{"norm_eps": 1e-05, "beta2": 0.99, "seq_len": 512, "train_tokens": 283500000}
Below are experts of layer 4 (counted from 0) of a mixture-of-experts language model. Rows are named gate (a neuron's input weights, with its number), up (a neuron's input weights, with its number), down (a neuron's output weights, with its number) and show model dimensions 0-55. Each number is 500 + 25 x the weight over its row's rms, rounded and kept within 0 to 999. Numbers have three digits each.
Before each expert's rows: a language model's description of what the expert responds to; "comes before" lists some tokens at least twice as common just after its tokens as in all text. This comes from a sample of Wikipedia text that the model never trained on. Tokens count by the router's weight.

# expert 13
Description: Verbs and action nouns
comes before: " to", " the", " in", " that", " of", " by"
gate79:543523515492494478506499501508484471506508541467530511508509526479501523492473484518531503476524521537510487469474491507466488504524522528534488483513472501483520504487
up79:510535540542525509457503455505493462517494438498533502510499529455494492539486496462470514542492553518509480472484542514529524511497468454499526510526492484460487533518
down79:480429506517470525538473455522527504454469472494456501500523512491501473472526469509524510486463461472486548521498481496506529499480480511504532515491517516510500458526
gate80:531457509480514493518455507481534508514491509490528449494497490476517500571517500509502504524503495491481517515507472517459529509485506517558495515513462562527552502509
up80:491504504466504550475485515515513458529476518483521511534558512468500504539483508513496528514515528480483537469515474512528520519481485523485507511514497575494521504468
down80:487526524483521493513480481479492483516503501488498495498525480502504483483473519465508513478480510547503480527506505468564510525481489489472545495447489460502501478515
gate81:499460453513498494550446501501526474510498518452485456535500519511519516500480524522506499515515523503482521473502513526452474469458537486507487510510471552506535498552
up81:526525493530496495468494500503473504468488536512518469536485541453513504502433484486495498519499510452519487515499504515533491479498466505473513517505504478490519502461
down81:493539473508548494483498523483517527456503530453504483468514508482497526483513454520448507508468534488484495519487475537538513541481517517531481487466513498516510464496
gate82:482525536508515524463461508500493527510485489540470479503487506525528505499481427487527492473505498496505500496485464455515471484461481520498509464479486483495505547479
up82:517503501502502455487496552477524528491530496506501496503456486456528475494508470474488496444499502481512493489531452499488486508474516514461492505452504507519495525526
down82:508551491496489441520499487490557469479476528505537491451474445523472516511478499486538491525510493501510494536493475498504495487511482473438518508484480475501495518487
gate83:498471491492488557490522467487528497481474517493497516519519481495495499479507507492492484496500479519531474526535485522515470502478507513502496522495492497473536464494
up83:544521516540488479495513508457482495497541492521453548492527475508449460516523494487481497517483518470507553500523503510524500520500489501471492532463518461454485484509
down83:499507488512478522550499518481510504499516466476460496491497497465475539516520483536552496524481515511478504504518560504523488519489442470538488478444498526508498490538
gate84:507465525495446519513494472510503462465497516466537478503485515487502520495521507508484517571507488503482511520475478469520509491513509480490489497552498479478501535531
up84:538502506473468502489485534472524483485499486517501497515523475513475546487516489477436498545514551487469476480471501479563478490469463481511484480526471508536492486495
down84:500507501504450477545496463508489516501515497495480513490513545480449538504462510491504497522497490489502509509472471429514494449499457446496521496469525479491537508481
gate85:447460423498499484476505519501552446488481493494529466505520510502528520511488478494487514525500506505547494486475470486488533534484527495499496460514469532484518513529
up85:496544475450460523483507497459509506494509470560481512502510486514524470571528485488477528526500502521469514478507536513525497513472474506468514470551531541512510460474
down85:489515446488455503494459534489563480467488482547524533536506500488498458528518560550488487538501495476497501453430483486518512502512470526498482453483512512493490578518
gate86:466529472461515491494519532531451527523504484534466481502475522496498486468492492472472509475500492507507533503531519461537465480498485479500470513465525470479462495461
up86:514482482522515511500577491494519487506547499521473494510513482527523456528464479504488526538530475544478443501460473489480513526478516467520416478456493520507516532500
down86:503531500523487511490509484486548515497499505498481519524542528485498498504522494520515484481534523510543513529544500458486482527529529519497523519523504511515466509503
gate87:476477460483475513535491462499534497469464499489526505478501512534471497509417545540477508525517484486416517481494484533424485497499505525532508495486510481527523453516
up87:487494552479514555503514506488459534453536473536523487538487489506515492455514515512510470510480495497536518506529523458501553506583491467478473510497520548510473528506
down87:514532517521507522529516517484511536502475536488484470505495483496480461492489524497507472507499492520485522479472496504505499476507483526530480513530547448523471502525
gate88:491508479456474521465519485532497489479542471492515469523511533470473468531491478548470479511516533489471474503473481501518508513474484493464451494542507499508515501552
up88:456504476518514502545475523464497520517492501543455507484489467528519524488495501481510501510538506499523538497502463545491504506495487512488511506473496491506459523481
down88:476528500496494531482493463471497506477484456489501410515550531465496491475544474485471528530499534497495487471475526486488515508482513513547543498514470507522506510475
gate89:451518473479500475503469528515517540471486526569535496520490468506555493519506506510510489465525528520498510507533516469504468539491528475502487537487477529510524466478
up89:479493488524504501451526535492502518505488479505519495505473504514539533464502497510493493458513457539529517478528529512459479513505464495500519519523499524493508502513
down89:500497511503514519526521492499476494495517531437495561475498489450512495476483501492470502569518512518492494522508506481524505528507478447502441479466538507511464515490

# expert 9
Description: Line breaks after lists
comes before: "|", "-", " |", "The", "==", "In"
gate5:494456457505462480504475495502504508466477490515515503509517548515501506477507491468507540517497457516491480507505465498458522526502508530468468535552476519526528497491
up5:536473466500498514521463488489522500499464553501466494509504488476558517510470501491513467503525522442478450508506497492467479494512517514501506481486491484513486485494
down5:521506531509516492507530527523458527496525513497465554479490493490464496492472492514517489537477480526517478504490563480503513508492503482509490525481519555503570524535
gate6:491495533513467489443511492533556529481503499463525503502534465471498482511449534510489486473461485457476527489491565543510530551459493488493481478549483472465527487490
up6:472455535507511508515481485487535452493480503478480475532495509488480540555509508478461481491525458496487469498512494508466500459506512502513479514487503495486488497541
down6:505520476547492561515458496505492444499490487515499539541474529501512472531480564524459493468500564521441503485490447538507524513490484532511476446458512480454506456495
gate7:505511516476483463484478529549494504486510468499517487518440475474488478481483493499478512499492497459488513491576526502455479518524518515525516504548465523492556498523
up7:487515492498543498505470500532477501501510548510487534487482496480496472522471483500463517523497522483493518463484529544476527507490481518474513485509523509482514518553
down7:525497489545539503447503524536518485531490508503494497519461527494532522489511509477489499498535517541507525446492485519513515513507516564508535424536512473489467506479
gate8:506483522464506441541528471540519491485494518494491515495463490499512532489508516476547537471456505508516467492487488529452488514501518495554445506500483488531462481486
up8:531480488480517505481534490461491477499506488496477512513516494459539538495515496480489508507505493506486516484463541496490505529500483508515458464514490480446439498490
down8:439535496504494474512543465500516552523532511526456472509475492486486470514529505537490516518469477485487509548528480469510507495530460511462491489500535504508539490478
gate9:487470488488485498491494464559498483497472524454486477530502477519510461467503517557528474493508471496527509522523518486480488505485559534489519518512490504491544458519
up9:490469543494470549514458516484498507528465505502561524483506443513470519546516518508505485510507481482496520468472497519463485504480505520471507468503518521471526491533
down9:472559495475473512514575491498465479548511462533518488526513481534497532448495509486550475509531474486506529498513512560483511459487495514527498488487540527513523476537
gate10:479479521499463544476513483534522513494489482484484497478498496478502498538464534495470477486485496480509532549485504517499466504478500501513517516516467516553537503493
up10:517529494487505488505495561480493557512489510471544516544497535469469518489526518517497545470494470511454446471494499462493518492459542499476471510517479466520531517484
down10:507511514485491536453486507517520496500527476535494530497493488522465515479503517520501537521493460504497500488540505507488545504479533467518513472503524517483547495492
gate11:525488488497495467544569500518502489506503495483515481505522530500520515451523478509505496472466519501494468542477508533507522558505515486516498506506497494505503508461
up11:511458486522548506526467490461451503484483485499521461491504521528529469499534519434475558509478485558528487505491489477444462491532501509486464521493473534467504514498
down11:497517505476522478524498467466489501509482487576536524499516509458523493527514526505516518525512488459497525529486432474545513472514491542503498463496452486470478556499
gate12:548502513482507512473496537511469491531501508456497495483506516505513529508488486487475480495496464506434528507515504482489469512457508449500542496453495495487514479529
up12:464502494468477546522498530479489516524478540484480529492494498505492519520548510490486502466551468503459532524496478515506505473512501491485518472506499531511516482527
down12:496506504489507456506484529467483539509501511458476523475468489492506488509516500486517504486521456508477510508522509507505527456505444551470518567537524519484491506480
gate13:515487521501494528499561498546517478533502529443484494546499506500519520506535565524532523534509486493457507472485531493481484501499504500509510490503478548540472505513
up13:531482503511533535501528496494504522541443505494513502563505514491526521509525522513518506498499482525467518477481492487469527546479541499480523512508511498504503505522
down13:502512508486497554490509551472507512533514520506486477492490514547476537524496505527522463487515510514507513492478523519471519497577483529524454514447522492522496534481
gate14:545503510532463535513515479546526523492511482517486498520504522477473475490458510520492482495513534485478498492515465485498534490458521477512456530518493472506516484501
up14:494508514559529517463473526549505475504489477525522486497519500499486498493497472508486530507469544497532470513516483508540537458510460508464522487511491459483512537529
down14:458498471549489493496518494520461519452528528479499467501506520513517476527576470489475476477499515516537492568517524491495488533543497530480491493504480491440489510487
gate15:544524505480459501509494469464519483497491513479540475523524464477499508485470499560522500494513509497513495498536488506480509534477506489550491544484475514438557467471
up15:519529496525495504504486473475515468513508475472475491479501508495485485485560496527504481457565536506501517495496482449498531523523488490471450526438532527483518484512
down15:451513507461528482482502488495490547537520488482515505485528534528520481453510496507499488510511502525510484554523513479521531491491485494523521496511507493494507534496

# expert 7
Description: Nouns after "the"
comes before: " of", " was", ".", "'s", " is", " States"
gate79:503526510474488498509512505516545498482504515533519449495464484519488488515482469527512475523528501514448542516492440457482493508497492480537484564506405487484512528488
up79:511471475506499502473498504489515518556480507478523533449530514499520483473523541443487500466492482487519512464531505531530517521503525543489574492506564520492517472514
down79:483471455535531461480519465480538518521447456486538466526531469516518502479476493501493484489520494474526497524492476488494462489451556515528530491498479484483507528496
gate80:537516516554509531508521532495467445459502499505508478493492519521527466500495502500526526465487504470551530498514485479490474456504501451505506467494507526500541492504
up80:501531530497482482468512530525485493547509479457451514467517532523500520536524474511494489504516510527490506482511473482479491481487500538482514461526505537485491451512
down80:497533515489481512513498527510545469525493477463514539469506529489463481492474517572496477487475553512526484508534494427559509485529469485490527474512543467497490497525
gate81:474510484494464513483492454510484506490503512480474468571495498471540483512458478542477503497516457506503507491470502502532465541484492524490516505524488528452495477482
up81:477490479456481475520466513534552491463507534470505495534512491500521460516512466477517470543516518505500496483498533526508520498438462484530497484569489485520472469506
down81:498518507520490537465534542491524505505523476475507509509539484474521501512513485491502512475509485495482510477498476467507528506531508481572503494466551496521492522560
gate82:485516497451487515491482532534509490449464444494568510511478540488502471488457539524577509513464529498454446517492542515494479501451538494487518525523494511514492521503
up82:531483452504506490505521482519485514514460527513451476484509480473513500494513491447500511483505501517444487500496514529512519489477454520485494489536524476536496508495
down82:547495494505517485516508503469499470493531497473518546465491484465473495448522498472525509491533482544506515488499492497515495528577485516445486486505457534463538508471
gate83:483505468469475527506525484488486443474476461500555466548514495477485501487484514523449490524496505476458528526542480477513498523442514522508501537499485479557513494478
up83:497503465496501537476475480461480449499446482500520485551503497528507503494533496524449492517457494468452474517544506510490463528485511488502464510506475505567522467492
down83:543484526488493482522485512461505495522485460497486504438508529498484467474537484525506524531510509526497460503517504536493504511527531530461465483507495498520518517548
gate84:501517476423487516551505475526584484496505493489535499477505512486482499508503532539499507502473533526465470476510470490504507509545491482533510519532535506513498453487
up84:480462516505496504517479491472510514511470498481518518532528539493532515489485493464532448516509509470517472540515527482483473491498500491469493452481496517466498490497
down84:461465491518475514481554531454445512505511495507494508497480553482476503447472493533483510504504481484548483550468512549500499492488485506481458500516484530551487539503
gate85:536496481535551494495462507453539479507502518510532463511513522475450524495444515496469473528476524528484504506494521517528521512484519539519523500478480488518491500527
up85:459480539466485457479538505507505486494499525545537500491501468510529514494554466493545493509488486456498484538491457468495471451504506430511458506511487507493548518468
down85:469503473478480513526467565523470530470492546490516472488481484514507463519523438482520521496474502490540526533516508489489496468533481500512515493501489534446518489456
gate86:509469532510534472453472513539498472479465450564502472512470517483505476491479457459501535477476484533537496559516549494505535498440507510540458520513453457495486520518
up86:527481468530488486510493497526482520486500498470521484504494430454489492516542550501477487519491472489510475504463527530493472488550494432511495466488466461474517478489
down86:528530456495515521523494522491476545510474498507502485485543517444495509497502506522492514509489477526473515517511501509483537514474482474576483508476557515490480452513
gate87:517517513519530503508501504524513499506498463455526515505566461525528535473507512505532485509484514497478471499512518506470517531483507484501488530493517556514505519484
up87:468476488490478453500478480519502492456495563566498475529487519469513544493497488508524501480502491494446493507496461521547540472494496477487525502509454504468494451494
down87:499449476494461527481483480530496460477499486474480503480514533488456482513513495522557566558480523492475487503483483469521480547512505504492503460496474492534474523460
gate88:554469524490502499493505489498495503476501511530517525514455484495500469479472537499505504535476447529568478547476505547517522463475495508511502485489488521548491503478
up88:496476530481506505536470524506476513455454507495522490466500514474473460510461481483541485504480460500519483506493459464481482496531522504508520529492541515518517488501
down88:533530487522528534504506536480514502478468504522470520499483478486484503485477489516528522521472482505478527481532495484483498489484517537411523478517521512479462551511
gate89:480463470511498498479535533514541456508501500508507456486502465440518501419468477498498486508504499523514492510539465512487475527442543505488523523526466462512473508509
up89:552546520453485513530465464488472502514470477473509498494443487495520488523504458520494489504475505507497476503470538481495517455489495490513476508502453518500533464494
down89:576511491489467509512505484453473494473517475458502453495490479487516468453466453516503478542511501471499472485543489492507536481503508526503486505523522503513504519513